config.yaml
n_experts: 40
experts_per_token: 2
n_kv_head: 1
head_dim: 128
init_std_qkv: 0.0243
lr_mult_o: 2.0
schedule: "wsd"
final_lr_fraction: 0.0
seq_len: 1024
steps: 9804
dataset: "wikipedia_en"
Below are experts of layer 7 (counted from 0) of a mixture-of-experts language model. Rows are named router (the router's row for the expert) and show model dimensions 192-287. Each number is 500 + 50 x the weight over its row's rms, rounded and kept within 0 to 999. Numbers have three digits each.
After each expert's rows: a language model's description of what the expert responds to; "raises" lists some tokens whose logits its average output raises strongly, later layers aside. This comes from a sample of Wikipedia text that the model never trained on.

# expert 24
router:448476450506537474516329457509487408479480474606498549537424540540516529409483423445495440564479555433464333409532431434555420499440467531493452511511418507514421516484560525414515599446489586511451533500509491466607516547479503495517472523506415537461539390506556533431487559471476668518
Description: Conjunctions and prepositions starting clauses or phrases, such as as, where, when, including, such, because, with, despite.
raises: " the", " a", " an", " it", " their", " its"

# expert 20
router:531570535481550569512495522496424496493384489425523481512448568470365501540487495398512470537516516509560555431449554473509551586481463557567435442509510535520563450491508504506529503504548498525391493489573567535504595552596528520561498505548580537482527428586603519401486531502513499582
Description: Infinitive to and modal verbs before a verb, such as would, can, may, will, plus colons and list commas.
raises: " be", " make", " give", " have", " serve", " create"

# expert 25
router:468496521500505582547431454503463555510531525488462442515571521552462466457532496514473418420523566480542448396558552528474484617460633482361520500497499467470501497412476509522506494485579580423454461521515480510470611473529503494532464459529406406468470466549462457582452566484568467390
Description: "the", "for", "and", "of" in technical or explanatory prose about uses, standards and mechanisms, e.g. "used for thrust", "finding the".
raises: " a", " part", " final", " same"

# expert 30
router:545521484456467452540413534528448540558537480464403488545488487522478509537490530565472604493496516471486531577471474507454567489426523523518530528492568495431557502527398460571528440530423508493502453501522465473517407499542483521521579468459531495531503536517546518531448491544516453491
Description: Capitalized name words of universities, conferences, leagues, awards and bodies, often in sports tables, such as University, Conference, Bowl, Assembly.
raises: ",", " of", " (", " and", ".", "-"

# expert 4
router:484535508466468532567611530513465557571583430474440484520463472484457493366596538468537535482516492545535521612548520471521421512433564499450511573425486476421449458568433476481452557503478556438490498482490497605498541493525552526503515555515507420497521511563421525495549564481441471512
Description: Word endings and nouns in biology, chemistry and technical descriptions, such as taxon suffixes -idae, -aceae, -ium, plus species, protein, acid.
raises: " in", ",", " (", " and", " of", "-"

# expert 32
router:415420509475445532592622411536483421493495561471570486521530553533533443493573489482421435488535565563439520511466545401502491486583481417468488498571474594547468443393477490558540485446476436514534393484500547548478440564473587537465515458566542491543499529430517573465429509435478476501
Description: Spanish, French, Dutch particles like de, El, Los, van, et, plus first pieces of rarer words such as pat-, ind-, und-.
raises: "on", "in", "o", "ro", "ap", "ip"

# expert 23
router:511401426474501438509487565410532506489443512493518550520447469448519543469518457481441476498525443542472538432491513500397525554516435461487480462486522439541576459432470424540492365502491533501472489537460477490560548436432468593528509542528531377371503462516458490470475489412459522596
Description: Subject pronouns (he, she, it, they, who) after a period or comma, possessive 's after names, and the verb right after a subject.
raises: " had", " first", " was", " last", " took", " final"

# expert 6
router:552471494577506445512534490499491538468490589473480481509486538505611585447560474617544533477443385450531504410545459547406497462486452450504450506481521504491529554447439529483434472542441529502430510452451460526456528433491340451467512434459410490413406552529554471410534540517501483501
Description: Commas inside numbers, plus and, &, vs, dashes and the between list items, names and table cells, as in 13,928 or Martin and Mary.
raises: " T", " A", " M", " B", " D", " L"

# expert 26
router:388504602454589463349436455553562618467542427477580432534570425516554427481470500513515462500403500499504489505499603557462481576526520519514523489483496488500532503572534455472511461506480489590443468460552498446421510474573522461539553477414557514446542486415404445575534468552398518565
Description: Measurement units, numbers and line breaks in infoboxes and tables, such as 400 ft (120 m), km, sq mi, ″, UTC and durations.
raises: " (", "\n", " in", " –", ",", "'s"

# expert 1
router:469475584447445485553579558522412438534507565360505537472460501434571534540466544596389566438549487488497576525350512512471521494463497453557483557540444459440480491569478507449450444551538464422522557606443511479528457457497467525535545409457433555425444459469504572492418486495456492562
Description: Common English first names and compass words (John, Robert, North), plus pieces of Japanese, Chinese, Greek, Tamil script and uncommon name syllables.
raises: " and", " F", " P", " N", " E", " \""

# expert 5
router:452498464488484497451410492494573528454558526515401386474498508489481515519463445540447497582539557524376562365582557461525434434552467476453475473498513450450560548481522473430491459510528439495574510488567557493551532460539477469452513480517434552539470424457450533520453494450541565485
Description: Mostly "of" after nouns like one, part, member, Chapel, plus locative prepositions such as at, near, between, among, across.
raises: " the", " a", " their", " his", " its", " this"

# expert 16
router:553471517429519487405457550455502468464541497460501486530493473455471493586417495437577458512557591506523428500453562500441438525545408483512499483414404508536525562461507356429445578468452495603492540494407571448437491412501527431457476369460464441540534453559575453581582445501544526532
Description: Table pipes starting new rows after line breaks, plus heading equals signs, list hyphens, line breaks and infobox fields like Born.
raises: " ", " Total", " Career", " —", " %", " ="

# expert 15
router:459480497502486478552487535527483494545599453557510478519441472588491537515505623522453628499456474578463424613558427421541520447554502541620471562471561555425528545474419540495508555523462634517390495425474524477436411450466541431511445433447541545569456524483528475511477425531455440457
Description: Word pieces inside place and proper names, especially town endings like -ville, -boro, -shire, -bury, -dale, as in Fredericton, Ventnor.
raises: ",", "-", " and", " (", "/", "–"

# expert 38
router:537563488500589475518438548524483519578446474483515516530509533592460499536542485542488510539437448504460517542531460430405523497510559558441408599466515561510495499484443501490507489489591517472470493448497518465464446471425591459490443515494454596553592450520546532479545474546530514409
Description: Country, state, city and nationality names, often the second word of a place name, such as Northern Ireland, North Carolina, China, British.
raises: ",", " and", ".", ";", "\n", "-"

# expert 0
router:601548507572503441508405559475441458489492536471443534487497394424504430486436467471497470496572431512536514543473496454458539474571603525499555389532489568567529528454507457483583585461473432557463502580421516469528519549515524579499553452518552614569416540500487433497508433542541525522
Description: Line-start hyphens in infobox lists, en dashes in date ranges, heading markers, and word-initial prefixes like un, dis, inter, mis.
raises: "up", "m", "p", "P", " In", "W"

# expert 39
router:587518465506527507611517556444481500500441560468506589552445507538471629494524481536563521459499430487576520360474480511453504537452543557508472518489506467443517521465527489475510431543505509528502424466495462480438519448545501383491464500487407520441481477493577513496537496448493470485
Description: Pipe, colon and semicolon separators in sports result tables and lists, and three-letter country codes such as GER, ITA, GBR.
raises: " ", " N", " A", " D", " C", " S"

# expert 10
router:587502502431628587381483442487549510541563471489493487451569561449494324494435468527457470468510458519511505449490570509568466515534542585523505513507586480491421454515558512544497468398570523484563534502504557451476536554527455460438576573497559477525449464527467561493574551444501531506
Description: Digits, ordinal endings and quantity words in ratings, money and statistics, such as 2/5 stars, $4.8 million, 19th, weeks.
raises: " (", ",", ".", " in", " –", " to"

# expert 33
router:521478478485450580502464468468563530453484494539467457497455524495563454494587427437612554508497435543459474520601424530426531511503584467427471502627504447505466467486469545508467449426471411516578480633442434479515488479469519447483453562581421586617490484445471574492511499537480445362
Description: Single capital letters or short capitalised pieces opening a name, middle initials or codes, such as R. in Carl R. Eklund, Rommel, U21.
raises: ".", "2", "5", "1", "akh", "unt"

# expert 7
router:520449513575407543477479518454479460493560481472457532443463546543528595555444474514498432625510481480557529387521538497551423533470389470503506523564576501525515612493596523413527488508510603474442492461502548534455514425476399465512509569445471496532510462460539522506558475532550440482
Description: Auxiliaries and linking words after a subject or comma (was, is, were, and, been, also), plus -ly adverb endings like virtually, fruitfully.
raises: " made", " considered", " recorded", " played", " used", " found"

# expert 22
router:583521458511548461600493529508498517533410520461572517560524394444526467512610469485576564519447538381478496439506523503470525446493533444537402496490455493495352497448496569507553500587531543498494530539507482455513526473505492487518465450515449491502437495503509382456497435522556424479
Description: The after in, of or at in biographies and timelines, as in in the 1990s and died in the city; also born, aged, died.
raises: " first", " same", " \"", " U", " second", " First"

# expert 2
router:562468491553524520531523467468547476548419498575476455489521451459492572419607543441453542536525503428583546506551417508544518548466509511549519543483500469522382465559455456497423494469534338422496544489505478504544478494481555508568502549470529506478525527535438496574537526477536522538
Description: Common nouns right after the, a or a possessive and often before of, such as role, goal, desire, importance, campaign.
raises: " of", ",", " and", " in", " as", " ("

# expert 17
router:532454534453419527479634473516528615452536449491446519456452520476568411512552453438575459451571508473468461515549564467537396550539489510391416464548451475512493531569491492612515521552448511508572427481560534520501542615534512509544483601562524504565495440539486525499583557419478487498
Description: Single letters and short consonant clusters beginning word pieces, especially in species and genus names (Sc-opula, Cric-etidae, h-ainesi).
raises: "ann", "ib", "and", "anc", "ump", "ut"

# expert 19
router:468462550482520458478461460535489442463439544486462488442559515470468384429442484606501573480501575620475554472481394555501531438501617570492596513515442502524489493531566597513373487556399422513594431545427485620492432555502435487461511491560564545511535547508576574568508580519532522478
Description: Capitalized first words or pieces of titles and names, like World (War), National, Grand, Men, Women, and surname starts like Gold-er.
raises: "-", " and", ",", " of", "'s", " in"

# expert 28
router:399537523475539540391434455539520455457506462508586579489499519430510478552471511519557617514458553388450555414511361577492462484569480511508499525534503417465468411492615490474481489489569414552485529549487418541520523435581466569463568548498547542473475546420539605551552442566459468502
Description: Numeric cells and digit pieces in statistics and election tables, plus signs like −, %, £, $ and column headers like Votes.
raises: " |", "\n", ".", "-", " in", " of"

# expert 35
router:507487489558502524461537458599557547522497535580495512530531342468458416514512596490411452533527414518485489439446470430489458569469486460522511500465443556542455479505565526490586401523526454607551428481621491515498546519453547453514423513464549436546558571501496536415476459574444553478
Description: Line breaks ending infobox fields after years or coordinates, and prefix tokens like re, co, non, pre, self before a hyphen.
raises: "-", "–", " |", ",", "'", "."

# expert 31
router:412547495616412479458404511509454545520456497438525543526504429442546379464514594480487482486483507476486436410520483406501562493454448522496540376482533583507440556453434495476534555511499435490499530514459497526464601456413527570480459488502473415458533568511448494399459513483513504479
Description: Field labels and first words in infobox or list lines (Other names, Postal code, Born, Binomial), plus the, a, first in descriptions.
raises: " leading", " pro", " early"

# expert 29
router:466474517522548473536574507465432509541534498560497489483512422551531511523509626569471553463488523550507480535406541448488532506549466508580515540560528476368593473544534536455449491500483591477507475432504525444541398527532500510482473486385571446377421477456578530460442448546465491487
Description: Surnames and their final pieces after a first name in cast lists and tables, such as -ović, -sky, -sson, Jones, Smith, Balab-anov.
raises: "-", ",", " and", " (", ".", " in"

# expert 8
router:426486455484502417450433480535549504531525424561594431484484529586461482549483516561569509535533525545529534564569548446519574459491448521468521519545492483562370503462466479506434505542483533488544553530545447499526498463483532517449566549524486519540517478555412535577486474437472593585
Description: Common action verbs after was/to, such as took, came, based, due, According, plus middle pieces of longer words like App-end-ix.
raises: "ing", " of", "s", "-", " in", ","

# expert 27
router:492427547579470601425579550491567529414483371470459575453487567493495446538601466523528451548530515468560414439518537569504452554511504432578619505452496458506538578456576451398557547569481498523489558522621474558417530492514556582515504492516507505570491534494535539473554573492492494479
Description: Pipe separators, markdown |---| rows, small numbers and header words (Votes, Points, Apps) inside sports and election tables.
raises: ",", "\n", ".", " (", " and", "-"

# expert 9
router:434515519516494580488430509533492529466461510550470531544479555503535541521391399551543385495546507454501557560502460506516428509431477436448550465524476549566473593498561464479506495578481490491381587411470544450532492383496531412501486485452486474483540521491546450499499521511529403477
Description: Quantifier and negation words like all, no, some, many, each, several, often opening quoted song titles ("All Night Long", "No puedo").
raises: " of", " other", "-", " more", " in", " major"

# expert 14
router:454561512488505533477515470449551444553562508501456483581485498470487492426467396493465635556494493508469455525647565555483535441526562547495474554476552504531471501591535606533522557403501508436513470422562476531519452505537440571451513458528513469549495589554500501473459507510537607409
Description: Common adjectives and material nouns after and, a or of in descriptive prose, such as water, black, sand, grass, high.
raises: " and", ",", "-", ".", " in", ";"

# expert 37
router:495576538445508525534452510529454465526498458560478470499507575470453553520492505467552507596391487439448516474471482516524509475534489501458471578530454442517562440532589449526478425498583473621545505555588511434498504542507388612532435547499469461512401483551460595502499453503494499556
Description: Pipe separators between cells of number-heavy Wikipedia tables of scores, votes and stats, plus semicolons, dashes and ISBN markers.
raises: "\n", " ", " 1", " N", " 5", " 4"

# expert 13
router:418566529531511463540472432552451425452418458586471557428510456537484543491485508566526513521534495489486572458593459550544467422525565512530506509496517437509557516461428398513479523510531452477429506478565457393592464488411494483471492557430390490497456521488406490523458504500496555535
Description: Prepositions starting adverbial phrases in narrative prose, especially in, on, by, during, until, after, since, as in "by November 1368".
raises: " the", " a", " an", " its", " their", " his"

# expert 3
router:503565415454494428559542468446504460514452435559458480487491526578521546550422437428498407546404471493599452557598467587488454448502461507447385478450429561501408496524559492525536555441586483396564503488521439514552512523479377454531476596505502536503602446470504479444483458526523498516
Description: Commas (and "), ", ) closing a phrase or clause in prose, often after dates, years or places, e.g. "in June," "in 1977,".
raises: " and", " which", " with", " a", " as", " the"

# expert 21
router:453457474550506450424520423511505461455490571503562566530538543612511355555436585510480412427499489534473511543443479444576559521485470464549632484493564558436535454512524544525462470461452475538559446459469456551544392579577470474512506501504543519512507575439452433531494452524536459371
Description: Accented vowels and diacritic letters inside European names and words, such as ö in Grödig and Vögele, â, č, ž, é.
raises: " G", " U", "sh", "g", "st", "ad"

# expert 12
router:551484488551406488507420516443452541534507537482497479506500485454472563475461531404438535484532446462475477548464541567442491502516453469429521446472596490523428513528537438501487446599581485535536505464449409429476527507516529548540465585475483492477537466415401383531580552594500578541
Description: Full stops ending sentences, often with quotes or brackets, plus dots in abbreviations and decimals, such as U.S., P.O.D., 0.018.
raises: "\n", " In", " The", " This", " By", " However"

# expert 36
router:470567511564502510540446461412492463491431527495471583467551384431543469492455397338537425514608473539526481560518490526480407467576530515507481529492496445472475542581521439466514569494550438572508549579474556549446615511549442549580532545581479507529484492543443469482546609472498489541
Description: Opening parentheses and quotes, slashes, degree and prime signs, and LaTeX superscripts in chemical names, coordinates and tracklists.
raises: "2", "3", "n", "d", "or", "A"

# expert 11
router:502490482524456467457423525478586546547444486486495526554406448426485354513515467531530404525443491553520450539475502529445553505484513498484522538488475517446446470567553533557576631462571520544585520506487435531566535502469492552486504428507546531504553471560455426488541608484456412505
Description: Line breaks at paragraph ends and around == section headings == and = titles =, plus heading words like See, Biography, History.
raises: "\n", "==", "In", "===", "The", "-"

# expert 34
router:418570434443522459442581527552563464413553513566570414439487520454474360522541482406462438462446542418513460489497513602553567504428497455539452436472466497526487433456451571592492521503448516476529491551392498511496473538438580493531480440550549566488491483470562514486407484571561465512
Description: Word pieces of non-English proper names, mainly Arabic, South Asian and Thai, such as Al, Sh, Kh, ak in Makassarese or Shashikala.
raises: "as", "in", "at", "ib", "aw", "ia"

# expert 18
router:511480495574413490478439514471538515586481515506539461523602571443546404478483519532470562437448559549448531419571459474465497555455489506492499392522483514534559452506483510511519584475511443498471543527588531473429523478387512509520543542521456461447538492595421403512476513467483335494
Description: Articles and possessives like a, an, his, its, their opening a noun phrase, especially took a 3–1 lead and the first time.
raises: " large", " new", " major", " series", " long", " number"